Weights of a small mixture-of-experts language model, trained from scratch on English Wikipedia: 40 experts in each of 12 layers.
Below are experts of layer 4 (counted from 0) of a mixture-of-experts language model. Rows are named router (the router's row for the expert), gate (a neuron's input weights, with its number), up (a neuron's input weights, with its number), down (a neuron's output weights, with its number) and show model dimensions 0-159. Each number is 128 + 32 x the weight over its row's rms, rounded and kept within 0 to 255. Numbers have three digits each.
After each expert's rows: a language model's description of what the expert responds to; "comes after" lists some tokens at least twice as common just before its tokens as in all text. This comes from a sample of Wikipedia text that the model never trained on. Tokens count by the router's weight.

# expert 11
router:138095117104111141106100167114138145140170076076114103104174133119126100139248148085073139140083143135175121155118159153169135087139106056126080152131192117135094100105119089166139117109102129078121136135190127088101155079139135164114109168139111129141141149148088120141149138157067155140115128145066151164194143130099179122186107144078136147105126076103153127142130084094178101174112152126092120125143118081181109123105093081077143171114164164181095207105186137174159142120120134
gate6:142084109171169153136102060115110074171120114103076080137086138157076085133076121136132168123084153101148171118136144113146109109136101126128097130150142138115118115183159071184164172121119139086177097152081143124166127086102128167104143112140121143150068140131091141135091155116143156091162200166090122157113142139111079100122183120044120144150072125150134166153111114197130114070106079168096164109101104128115164153099150083114157095169095100119082224080116121086107085105165116
up6:206143097111137104134126151156095167106136084113170129110175138130122109168132191108207127100170078174115095110181123105127095173151160115156153152111152079108156122160116140106119086107123150171140125126161062155091062144191081099164066126095126084088116062125117146107142127138134160106152135150113053131096121136173117100137123071187152159158187165060112075084112139105103195138108118061189118099166126110119140098150107133142131160127184103132097103159121142135138137155160167
down6:119165134133093107110097133128093151130181081158130096169117127119137099135134120100125080123146103101074142128098133149105136116130095209181159158113152146163176122099166157137178190141107135137162146095094170124076098193136125175148102142087188116135136113104196123096091123165088147095110052109137141117162100180081131160103063093139173138171119150078056093114141086147139137123145128055106162166106122097171118078110102048059126149118158139113137188072119097149129113103130102
gate7:094125119139136147172122182109155136130076066140140162107068088129150188150127113136127131112109115136151145150066125179201103088139090139111099152149053119082109140109126148115134107173110086139106128116154144124109163120179167185151126120094117069103177170144162107130152117094083120065147175128092136148126155168114147103081158078099152149101084049118131157117084071090158136123124117128141168150067149056056150124097133087095175146140174201121146163127161126133157195147118133
up7:065126129162115155056109167144093165109156132165110150065159142192105095177081119136146127184146117127106118155128162137036103118160113184124164098172096108141108077165081093111136145131155114179153153148100113192123179147146147161089097101097118148149145146158110145090099074123137115154096120095112111120156107150190065103147072114068095143130141144134150146146170182105118076133111126073158153110122122099169141114112207124145064124126096108131069159125116110201126082101098161
down7:160111084128125099113149152113160178172085087122158086083214217148113107093118150076111147147134203065138109125115107158106145065123107132107109187110092131130093140127110097099139109090188091101134162179113153091138147097139104134132166099096096095123130068105077086131129090133171140105155128147187164085105160130093089161080108132111118077122144108108076082164096129128068078108121129103155146058099145110118174134100107118124185110055150166092175090146131129125133101144123114
What it handles: Word-start continuation pieces. Second pieces right after a first letter like l, w, j, as in l-og-o, W-ash-ington, m-ake, Fl-or-ida, plus month names.
comes after: " L", " l", " W", " w", " J", " M"

# expert 38
router:121096093115055117121174079103013143093202118161134125122116125122177160163139130167108103172159108119150139146116185178153119101085089099131163116156140085168118094133122141169133121147119141079128155115145116134123122154145127084133126147062118069194129111165124136146140157153065143116122119068102149228174120138161116094148125183106181101111093113116138107114116122149153149103096119076092082130046154147156181161096087145108161100136105146162098127164152124147171177161126168
gate1:111021162073112086119143141133149135089131108112145146132192082147123078083151121157163103136162127082133117096122162119139110109126101141079125135154085112166123176140154146173157130097145089145121144139148166147130154103160138112158107123136124096112107123120079095072134111136082149125136027172154077172134118106187065135113109175122139109116113128143100128139113149106199217166169130119109150124133121103134145159133159136171153090142130123144105082154140173059110075209189050
up1:171150100189137129123122149127094145154127126068178156175171076115130122176130116143097142145087118152143144174118143188119116119096163147094157175120131084121114189127069121166109139121132172124093092156116148100101087125110078127145119131145102120144085069141101088166076167094109092163147131140098166159147119209198154089070116116137162130133114100064136150102102082170107153158061137128106138112139136042075153118108088138139169136106170101078116110156146083067139216145122110
down1:156129150133128124164133097163183142134094025183104077096122133059158122110142130071174068093190086084117108112091218138168115118089082124120080158131127143117126122128127140146179148080111153155094164129163118106175137129093205133099134161126138177128117154155127146152181126135117175139125180137128125082103063090168139144111122130161154099142161121091117136104110169183091151130164127086181136115107104132133099098095101091131126156106144186075135169135134165146108148199191133
gate2:104155161119152128134133134111110141123129052144105102195154116126155145058159090167106134075152139152117174115125174149168095188101127113196104129152116176120141093100096142126110160098082109093113176110195109091121114134093128154150168076168070122177162114115136160068162138138137110208085091132187177200063109157110116144127108147069146118138114046122079104088104174111129113154081129143131102107118141193179206138129104122132124130091159109112096134131148101089125124137135129
up2:109144150160114098148144181119124136097079203123130143112186147124170114156102106171159155142103144151101073156100097125125184159200103187149135153113157131119187120137131063105143129154138112163122090148062147124125087125104130141113171119153149086112174131156122136164166136132137140117148101136124030121072089082110090141155152110141114112138077119122160093049105130157180106071072156072107064190135067196106130096164117089126150118128137118141153070153093093150114125139066118
down2:039053185118137122146132096077141173114127113179163129157083106195111101086090144104097105149174118138174174073094158141167168099156099143136103113118104112155095095140117153149136120159137142100148082082093091129093127082134121126075113156148124134156111171127132112152115146170124107162085126169129197123135160190156111119121103164150131138158193139092069138229087140115109151074126148123144111159101159099161148125101054185125068160159154125182106150104131164113155116154109108
What it handles: Articles and determiners. Articles and possessives the, a, an, The, his, her, starting noun phrases after prepositions or sentence starts in narrative prose.
comes after: " of", " in", ".", " to", " for", " as"

# expert 28
router:062099147124114086152149137117107181096159069081129086135125185079146103191190097163134170169097086128108140155181209147079164097111135111129114070171133116178098141074208097189164125132097135099118140138099115121152112160077126148109095135164116093094133112115149124121134109143137135194098079132136129173157126120119113069091166177127119159188112091164100121107152115140092122149128107112096148171082149069177101138123181141185129104120117179098052156113151104139129127140142129
gate1:141173087088102109122049108137129109132120154076152191163136120089121084173153149147111166091159157209150164100166131075111125117068105140120158146120104129135103211085149195174162127139139127076120125145146129171148135111128091152076121093124120140174120190124112067102112099139122155141091118182107163125128173116128132071145143090083140119122132135085091111117179136107152123177122065155100141189086184082188140126125127118144083068066144137142102108129107104165077156181131113
up1:097147189120057134124116171121144159177158111095100149115145160114123137213165179119115105098156195194123136173112076096113119145125151155123150117107120165144111153116135105097133112169092149147148120091157101110157137077202169134118167106081125130144065178147166143134146153166134178125106099153129158146194093119110145087143136074112131128140131126126135109106095109156164155024143109093081124155117115073113142116198093080126079131150154105149089190140078065125088089093122089
down1:141157144105129095131196098155143168140126167125064125108164170087088147192138109105067115118101139197093141085094105133137123117131092111137134160200069112160127112154166111096115083098090146136057106121139153120065113144131099078072133188159082179149137141141108115163191156101148168165123130144121112099141096085131135141073162068102082164138147153104095104173128111141112080107129084103113088153153122098140132135146152097071130139174176099115149140193089098095089074123135199
gate2:150086124093160118067108124095146130105134102104084133072104164163179165150069079194086148131122160143157099161057145103098048096096133127145110122117159127159111141156063157115102130157152119151165150113163139096185137093151111038110097107073165138140129097156204156179112051137131119115122107149090128146094116078044144143144130088156129167151159087107103167130129148128124124177137100156130139126150113107168151142182143100131151133119141151091073158151122081108153175087182103
up2:147121161092111149066167110132149094137139111121157210134188082141151144124143157105181091174094089118120119069084184134137093113089036161150087139181094121137122109121129126169138151138108128109147149115119105130152107147190139136111131133119150139168171117162126138139145108174146060099089219091157133069150090111093127137126115156128132083122154095100157161185079135184129072130171140141171131167173136184093109177111171088128120119141175169064075075108147164128140143095143115
down2:198148202127066127051131137141165138123183128163187137192146068107097120167150097170081180168118101138093090168123157084077167165164150131107083097081079146147089111134141124151145150128095155066143133166160153150153070105142105097125106131090123096136143084178104146097197144132090156146117136121161140186100152099104163130109145102133153095133189131102133159150117132157110140116086120186136082156121075089194083155167146165124108176123155149090157123091132158162122134138152138
What it handles: Spaces before numbers; re. Bare space tokens before digits in tables and dates, plus the piece re inside words (d-re-w, st-re-aming) and pronouns it, there.
comes after: " |", "|", ";", ",", ":", " in"

# expert 6
router:040107125140147135116075162117128146105130119104144121137142108127153133120186067131101098176130128111165122132149220140150160117106138083145247124135166110181094039097178038148098150123095125114119147088093107132131167130128121152139061116099113103157114138141167118114134124139123137130120170131047068109132124110150113106121150154102118141125115043100148081108119149090165100155066138087118129168161112158157186143085145176095166150098099175128099113142137097163140157141137151
gate2:133165107096174129117154103186167153151141109102180118134050138120187129061147129144139142096135066191151165066164145145143145148119078147088158085154120112093121137112136104120128087162102121159103119079098099146158158138177069119187149103146181148174095100123066199093162161146181134137137087156100104111088146119148124115160114077136154154115094131126202094155139119066154106075098109081120124095124127177113123158094173170122119096132192128103063080090123107137168140109139125
up2:103164038112122189097080175192119179100125149117132115171129105103102186097175091140113064082137112074145069128141124133135131156131120145150130092168126125085111107160118112170127126154087138107117153094144071165149157152172102163100143128083104110064132166156158096098135115099141101120101090118132102083151094143141097156079142168099164194118103083154116154128157087095188082105172150103155100106196102105083143148129135115056128127159119147145116097141106113186209141164172129
down2:122110138145103093065177124090112115094151132141082104180161154147073162067101185153079112081068159145118100170139111105119157138128162156088100119143087151145124123110086151171178185131102115112109128157118119125133122099137127148152131109152121185119098171100153125101164105089129100113170098170183151105115161152196147121117107086158116152088123126129183050159158165118130111138138135124160120102101161103096078109154168103160100101156095116115060191167191248132077132146125149
gate3:148161157163170133199097197104128164132168157126132146119153071132173094168085113167168106165160130140198136057143149122150117105091109172174134101082143113159130080085167133122148095103150171110126109069139190143141133102126087110176134113142126059166138138136117086119118123094164105124169154144158131151112099097056069180124118158149151178099119129113141088145137138178096109133145202097128127139081149153158176097130177125115139108128103133111073084097182092145199109137065160
up3:114073140163074122183165118123119061133096125127103144114149139150124137131090126133141071078149107103118097137137073059114131159072116047128129171110137131133134068146170119179126127119090089137161120120159099187187106108129132175108134145159110113116116113156099060148139108147142130107089120087110214156125165155194082153136058118117113178165156138122093125176137180118133137073109096072123188167065095154120114115150141155069146170099114146084162150087101111130119192154162134
down3:149143117145153106135178080122200073104111137204116093173117139127155145120114103155116186205116115118096125102121130101193140131099088130132150153125112171087197112086062174109113154177119090205105127171155072102141171165122142090154105125155092132111138108109127136080114159103087169065191100143132154122151096098141137123072102119158103105111138127075139113101148172169117102128132086105130096117165090135154101168096104119126110126084147072048126174155069087166166110161126121
What it handles: Table pipes, months, percents. Table cell separators |, month names after numbers or prepositions, % signs and units like km in stats and dates.
comes after: "0", "2", "3", "5", "4", "6"

# expert 1
router:152159092136136109135128134135091161072118084104103110147060126055136129093128108101085139132111131192183134127117090164069103129095070163125131145199170096148125093139091123143107114083079157195201165181097110153142114096140116136082104111144103100123150192129099127151136076146099172138174131118142059116145144080092111077137094124109150084141072039079141104118127066152163123150099146132168085187138092093087130105154138140170141116122078084102137140121115127106102180116119117
gate6:105162122116131174120091134174120166070110178134110159107075064138091081133113185116051103153111124135120088131093136170125121142160153105122188160145058148150167140117168133123178095132114073136139130143129161100103156131101135144131102149162133180157161111103112148201156186160146121182139130129070150083110164076176074104181156178158165099122088139112121122112162086202088149090133089082143136177083108107112139090150134120135132169149178156177126170158157109104158179091166136
up6:082095134143109114112164104164132155142176158076122070110132079118143126125164135116104096060171163142149154139149149156184108113173124160119038149081150113156104099163071137122182056138104183181110146144172084078179097161120074097066134118128142143185181116086137123133130184127093142149037071137191151095129133138142159137125120094139157114187146071130125128113149103132178168111109134093129111145155154085104084115089069155116144155144124132090146150084128163125094116135147133
down6:129167156070144152077104108102078107154119127087090147153097100112156135042134128179095117130106118158091084140179132152184111138117084131108149170106152154118157113156110118052141110048159159107096144101137145091200084176166126079117119165139139148076095106088128113150117103071173126103116118139107131097079066186127148105140117192137121128174178114123141091105152083142153173095169140082134141150139160095102150118089124160205168126120192138131162173098106074134119104144084123
gate7:172079114118098102112169073122160099096124107144116140114128131124131135102136131182188130082099108077144038132158125168111104137130156108127131092171103127140115112082124186071127107100144146163131112136120080142158092077132110158149107198095162132146147065148129125107154118067156184132195150131140143116183088164099132149120102159132097017109124147093197114153126101121150057086110133148126168192143113157094094161117108125071110134153075060136163138137151141086101096087152151
up7:151115079096182123100098077120162105112150085125173132131161113118151167091141187142133101151119148155105148084129103154134141123187065114112135151174082097105070162129120197137130132184148131115102176137137096133089116162150147144156142142146180115099094091121162171127092144140088103152128144130126141145147132140041134104125170107142082167126167144114080078093208196165234088096124125127133145210146136181127112147125123111172109138132146095139142115143154169063141194161105093
down7:165095130184127190091135085129169185110140093102139056170115158173138131120126138105122087101100097107167130129130114120110145136114099159079147084095101116151106101071133143086126114090104159097096073089076115085133172153134144171123108136165138119133064127088170114126060137190163080128101105185152115202131163174109153189140087124122161123109193162099174136153150165154072126179092128096187157101183170113147132111147161140106116178101170113107136127117108189102120179156113121
What it handles: Vowel-led mid-word pieces. Short vowel-initial fragments inside words, often after one or two capitals or consonants, like ch-ur-ches, Z-am-bales, R-og-ers, ampionship.
comes after: " R", " H", " Ch", " C", " h", " T"

# expert 17
router:151051128064174159093113176114115138126108127094111098106102125117193132103141103091088140163117103091101149147132144136059115153119073117116104127147107115141107131043092103150120170128096155137123100131103083092123155104133168069148096122118163173087117135150112139176122098154089181176149117076104119118175145128133153089097180116077098121167090113146110154121155089174158071167117131095153146103130143138179123147078158102189158167168099140139172116101191197120138167218080161
gate4:139134112131104217105108127152128136163119109143161135086145099103125188099089083164096201116111084125114116117115129144128153170134117079147095127157108091069129122141130127084183124058098144101115086186086142112109162119090166076136094112108128127112113150168120092119115085192103238141152120108128166157135178135142139096155175153160113119144068102143138182108157097121112151153151116091090137184163093113101081122130190162143163165097141087180081145123138155111138227121096129
up4:151147136094175122142162126081102107152136122114112158149082129025171141112096113110145115112171067098124077141124146168124171081126110163077138121124117104084102151121150139148128146099142154087103111056113153156163070155155101118083116136129169091160200147147216127129140126156149044121144141138135099128083105171141085106175109104107178065166102188131101051093125158122131154109171122125115136109115054125164165113146116149126084105149106104039103164111115112087114106132116096
down4:126132156126090175118135111186147139171096133143117119144092175116115125127183117095035144129181199114108105149118155114108109164091070065100098163112116168138101068090125178092142120097123109145087116116096187123122130234170129146165139106115066119144151097053090146142123139156109116154142080104129151118170125098125094148114113125153091123108157165112111124143134093142100135126168155102083084187135132089106145119084095109103119120114174088132151129141071093107133109110055023
gate5:127101096104122162131167098134141141150138106109139149209165092118145057106083088113105150137084174108152095195120124117112192130150103152069168084109088110112112110122130116142117143156125085137164111167135107087125149167102113191143150139112080173075127086129086072109178098145063160147170131150092134064149082110128115095137142080082054116130083130145150141096087106121107146115115115125120142126075044151130091145118087141128064163119123130173073123050171162077126131136100096
up5:123115130097172150154096107146194157123136080101198142124077074065189095152134144122117174154113143127114073141153161195207166122093106125126248137118098119120161154126116089103135137138131132115132117123129116101199195113165143160133161105160115133111145206093107091103131126087143092094192129078147112091095118091117073122177147114105108109170134162172153132093100155133104129074107097094094152089200083120105129096135180125161117108140103138115128156113105104164135091150125148
down5:063079070147150079147136152077158087148219137183140189091150136037155105085102082076140128095113128161161150131074185170057165119153107109118077135126134111165103161170087161134143089123120137159120104120156134122130140139149064054108135089146123112094154130135161094138159135123150138122131155155150081085163118089126099176098153103164151071137148134180115135125123142126162137084132111148085175099151106168134141128146178146118134138165104122109160172109127152165078159104114046
What it handles: ar/ay word-middle pieces. Mid-word pieces starting with a vowel plus r, y, s or t after an initial consonant, e.g. s-ay, be-ar-ing, K-ans-as, w-orld.
comes after: " s", " S", " K", " w", " W", " T"

# expert 18
router:135112119073034133160109135142073157096119124109136137173092146154155098100096131110114109133155126133151110124200077136169088054105154129126104099175153125148120094181160120123121122121098159117129073117100096099132098090024104109127100114130115121175089090142099100127128109134148143202102149084164114158086133055112150084106097126079170113106118110145164138104160124070122151182151115109043178134067112139153113099151090160144111157157129152104052080125170128117182091145107133
gate4:111117159128089125140149151101107128175128160119113111136139182163165108160200185116155044074132128101133156096167088162093093084128156117147101105053093103140148132102073127078185131160108151098172143115130042149144102068131135100115167083107170094111131079148084159083155120147135161137147084118141161153089111147158122101155119168155132160111188159178080162051147091110181145171096148055144150060129100105159116094143098131136124123128135124150110128083134104080171134126137150
up4:164139072102119139100121119151060121099116157172153129111128138150159144067164094140191102093070141163150115128141136130106056123161131129103124102124128120109141131157164126090060132056113127134122139139117207167117124192079070113075126162106163139147141100105114196133136114079150182133123091080105093151105131086165090122134122228103109173122117137040126080126120179100129157169136127137157148141132091102106124091158098127099112096202135166118056156110176112142132142089127101
down4:177118095063140140131126131153112106135110112146122136176189150101098197137205130126140085124142100154153184113101159149137178139118142088127181137182110131128092118092107123080125110086154072102114179114163135072117133131087126085139146121133107153144144155239137093150150064130161065127133097172140120156097105133138143183081106128089107156054149087106153143071179151164192131106130152099123139112123106082121138164151142135099096154082093069093062153144127159098088159173126130
gate5:184052142090104106176172134111126082112121074086176168080081149175137126142137073127087133080122178044156097130143097122170108068129085126143102120132127141202096096146189150183123153116115084104180095149111086133161140170146112121129140116107092206098169150108159144082111115159127181177088124105157124126104141096193093111101104117108136154154141115095081165096174177095129138129160165113094124150176127153132132113126117138191084139127139125075156138132157138077153124102172154
up5:131118104112119182062125151194218079121107119109173089153089132144107151098108142106142081175139126160097124184130186121136209121090133096135110127137172133115219100109092137177111127131158181122139103189149127195127097127187148155172154104108120150113090149046093142096120197152135107146154137133131117127161148118120122103170153148135091166113096067178122091135074139111112169163121132069133107111160128118168091115165197136138151191126169154147157106143109132147097104136125152
down5:088096177100109067110162113099104146135087096111214122130103138168153093121110088158161166149135143116157156092125088145143148102068083129056151160118112119105116155123120114165122082137102139165081118113087151123183150185073121141134115171160145146056113120146055079138097128096108116121187091154130125141078137155039138144126168156115158138176125107111117141082102167152096084110218106112190140106135123167108080123105124150095113125126117111123143076084188167144150071167141138
What it handles: Suffix ic, symbols, spaces. Word-final pieces like ic and us in adjectives and taxon names, plus table spaces, braces, $, + and slashes.
comes after: " |", ":", "-", "a", "i", "}"

# expert 7
router:104119121121143119175110133131135148115086193114101136220087112115173109175161157091100109159101111088132190165170133146158069118114127101118142145103123129149063075164104100141146155016127088083089089139093079205149210117166067165137096176124086117177152123089081111127165060132196112156131100145156136060139167101136109136115108181110105151102116117114181141112132129116133131121147127120115100170117117098156144092122166161106140108134128094101117128133134088129110099109071121
gate6:120104144078083104146158152093101133165116121153069086101135148166139172176196158112094103138072184093088099151089154168132116072178174101175148115083162182113159079133158082092180119145120138105159064153100119129114080100078139124116122137161099120121150122093121092107166165110090140154068122119145183092141089138105131202151155109125123147113087087127186133179155156094122169151106171181091136152100142191101144110193133109125097124139113129123126130109126165155057116060140113
up6:114142181147165164129171116126132202086172116157140125135100032143122109173087112109148126185139133153128103133121147150114110079145118153135130176116128172092114135090143183110101105086092086095100113093156135123145144146108136138183145097105125104135126148144164079123145095187132138161121126096115105135098102074098062121115144090155117112123120103183148080137147093122139160159155147111212113184202127121148083075175133093095161105079099090066193057103083083093142152169092103
down6:170101078139214172132171140121138166196106136125094152077129110132141152139119156106094049068054161111131120143168131104173103032111140137176125136107159124121145192198087109139155122147075085093113176138170160150133169104124057129171109145111206172122121114159114113114115115161164175106062147052130125134104133126117183114168135123129124119155140097153131096094108134093155145087167168140153169129143144128140114129182081110142085102152134093089155141131122105130144147133085138
gate7:143089164096140100167144157197158087090225151153078116157142131137118124075112106141075179104140123067095136096128142147164182133087167109133183178096138095138131098156156105129125112090126052102126117127130091091104142097149124136139118141111155149139154147094095115176158078110102126170100125161150104129152132127165062109172105155130157149135155157139083133096096150139172160165157164087161139141205084077082173146146113145057196117189098093102156174137078095093128132105136154
up7:124156090139065105169076117122157111126064075120190107131111128137091099143164124170193144141097117169064124184098130171129139118120112109136079147163096149078121141114117108130157105100161157129105172138093134102150072138105130115131097117190168112152173141112134091188081153119111161114136174147155112173141206074092122125125093127128150127142165157114093096193159145111144099121161151177181051099113103147140096178151158124165123145158070136170102101088107180042082112145155126
down7:115110114139126163111166085100151202043127125126132098133112070147085094067142091210176169097101124120164091134143143162116042085192107137176107157140101120129105138111135165188130089132177189166122148122118118158150134112114125073152165127142103097112133148115160131161068123159148103137138112110163131168165115126093116169151130111108071185126164146158125131123095134127124108097115145121072147144142176152177130143098099169200100162178169123161114122157181194172160168166137093
What it handles: Mid-word consonant pieces. Short inner word pieces, often with c or p, such as ac in surfaced, et in Detroit, op in Mycophila, ip in Philippines.
comes after: " p", " P", "p", "c", " f", "f"

# expert 0
router:126102117124172089132173130066154142139201096146098075108150149092104093137125142129091082146091127106122158127142181195158042122143105113135147152105113126118123107139151160133155148130093124138141086152152113125141161155154134142113050102114048072141093097019085112141183131156068153159095093058146126177176161130074143068131158147099149090148116090101161096140138090162120142158106128127108097170129155098124133168188120142112127107119122135086141119103134172198128120120077180
gate1:115135050239120126098138098131129050134180125063105132084098147121142145115168079074096116175132126068073130094135164131131107144105144146117117181136113133184060114150144138144157104078120100150131064103173116115058122187120119208097128112166101122155127134070112117078149125152104078154162135107143141130129115115130138135121146115135169179122170141124141090128148182169127124086143107122141096111068115099154123125132087128183109134138156143114173194051159134122181137150107102
up1:164147116132143089094081134116150140054138159139121135126097139205137095120203110074171121065107145113147170105150152142139168109126118139102146121098110121119081143112175118122123116154129166117141126133157171137145084186171116180159139111099097049111079113147126137100133137108161123158120224202069108091129124144077171063158144142149136147160098100152119141181094148111130140059118110091086115083116149116149140167121081100092152153133173200141173151112074189158161119102100162
down1:125118078022105099165160136147131111130156077114129127102153149184154169174131100112111102115109139132149023179146172188151131157132106150098124103159134150159133111144122184137074108155103113112140137115156160145107134086153124117120126126116162136114088118080120135096111130160097116056090119153152102137125194118141085115122078119061134188207098119132153149100097163072164196090103089135128161130067082088096115134163127112118153055104116139148141099094152146128141057074118114
gate2:180062126117104154091134141144187116128132131173182098118053098167077093098149090121124131130092086081123146101166150106144089135145118131095146111112079131081139129160118093092100126124174147139104165120164201122151174118176129138187143098182117126138117153115103114088090141156148168112086133120165104144056141118158085087151122137095093068188118162113129198120163036138075083130132133165172132099157164178191127115097123166139107156137088157098081125122148159062099117139107148
up2:104127138134153117141142164130153074182156171113054128120164131104127104078115082122205175090138123108171150104080152188129124104169151164077105144141121143140096165169140080135079144136103112106117122147081127086089122122138095137147106129108132083124049107077181132080131132091119136101152184129141047145179172079145131096132117095133117146137135089080155093175104086121119052160089109095137166139186155147075095096102162164130148110183125163093196139100104169088092111139144103
down2:122133144114117189100145102144090162125173174139107137118183116124069095096110093093126153110166171184118075163089137059135128085142156111192158148128117148071095112138111142197128103124113145086152120166144176145101125124080072130132165163159162125150145139108121117152090153100079065156174151136144122152120098129074140155139191052120116111060136125107127106135092083156183134130157117139101191192184140198130154152179054161115154130093119126125128130102133149152134077080114171
What it handles: Word-initial capital letters. Single capital letters or short capitalized openings starting proper nouns, often after "the" or commas, as in O(hio), U(.S.), Al, Mar, United.
comes after: " the", ",", " |", "-", " of", ":"

# expert 19
router:110163070110195046125137072091043188105132099142119156122023141122144141132138151063143187155131139139141136133110119155149160096122085120143108105164138122085089125133129130153132160086077068169161084114083073189146154148145146157145136157222099102189121088091076120169098107139086179124101132159105126136110142116115136095154116117105106151129096112106141069130110120169119101117071117096123146129147085135097178148117126097180126153132093138153138119164132191156119111126097170
gate6:118125148181101088110083127088085163141107118048080177112170163125113091105105108137141135177136095154159156132117221094082131135120081124153062139130149117136115140128111128127092170174170105169145118105110096190087152163144129123069155133151129097154059125087173107151099139135156154163063142131091174106147062058144064169138093159163144133141157142071144097101168148172136151111129100141050126140177176078103128111146092123149086130113091144177121133124119083136172105135111139
up6:151099136105109052115159149142127114172159055129099084185140124188139183105087155130151191150134069122172100108096139121175169131120098135092165118110159150110187107106202166108137174132136096098125084095140198175119181089084132178140104108125139170167163107133102100135120120132182153160126168180133138124119120101155128110074098115124123108127129189141219154083115132050135107133103111112105174143064104098142115105145110122164153133113123104126108134168111075152130138042136143
down6:101087084085161138118099145118140124151092083114151080177117137170167147166153122204098127119149060162191131128127173169159116090131054089096189101109145077161127153121168187097123148128126072090144078093151195112091129125112156094193104108105115111151146152173071133126155110186187131144119157143104090118150141124126155106127164091149060099163124129134162095170137149128116118122114166152145145079125123086128140219176117124130143115172037112124109129115160106131087140096111109
gate7:017166107118132082108118140193135114096075162112099106190083097157159129067128176072149174089112152133094146116138114091093108090085163164149152129144125102120072127152129084157157178146082129107109176152146062176117143142121095144145117189157105091154134114121148146172137164108129096140074166097150051157149078126132128137123127150122068100180178084144081136102138136177052143062128165109133099146125142120127124115132164146151158128134169115139096129084141182165125138113137083
up7:155079126175086102094172161073095131068127156156150145187177135114083092095074131146138112145120109096085134111149138117142146155097119139043096137126066181175173095172143206145135104142125174164098145117082125135103128093115142109142118159096186070094079129142086128148116127113164130096148075133171108157143115167151144070106072076125073169106091153075186151095157088159127138068110132146130161165101110074159176149163137109140097137109109102164103116133121105123087096134173156
down7:155160110117106108184109133129066114080074067151120086172089118165117149147127119126150099139070124148112111122171116157110168133114101095134105103184119184148103154165101136181125062083177112098117129066132104105118128133095165140142086086145118147107128146102069140127179113091154086141064119068134089116080103144196141099184138072061128120119130107164115168124106173129084186109155097087138067051132160132082108143171109135087160142123118127139071168084153120141139097174129155
What it handles: K-sound name pieces. Inner pieces with k, ck, am or ak, mostly in personal and place names: Mark, Karakurt, Lukas, touchdown, Emam.
comes after: " M", " B", "ar", " b", " m", " Mar"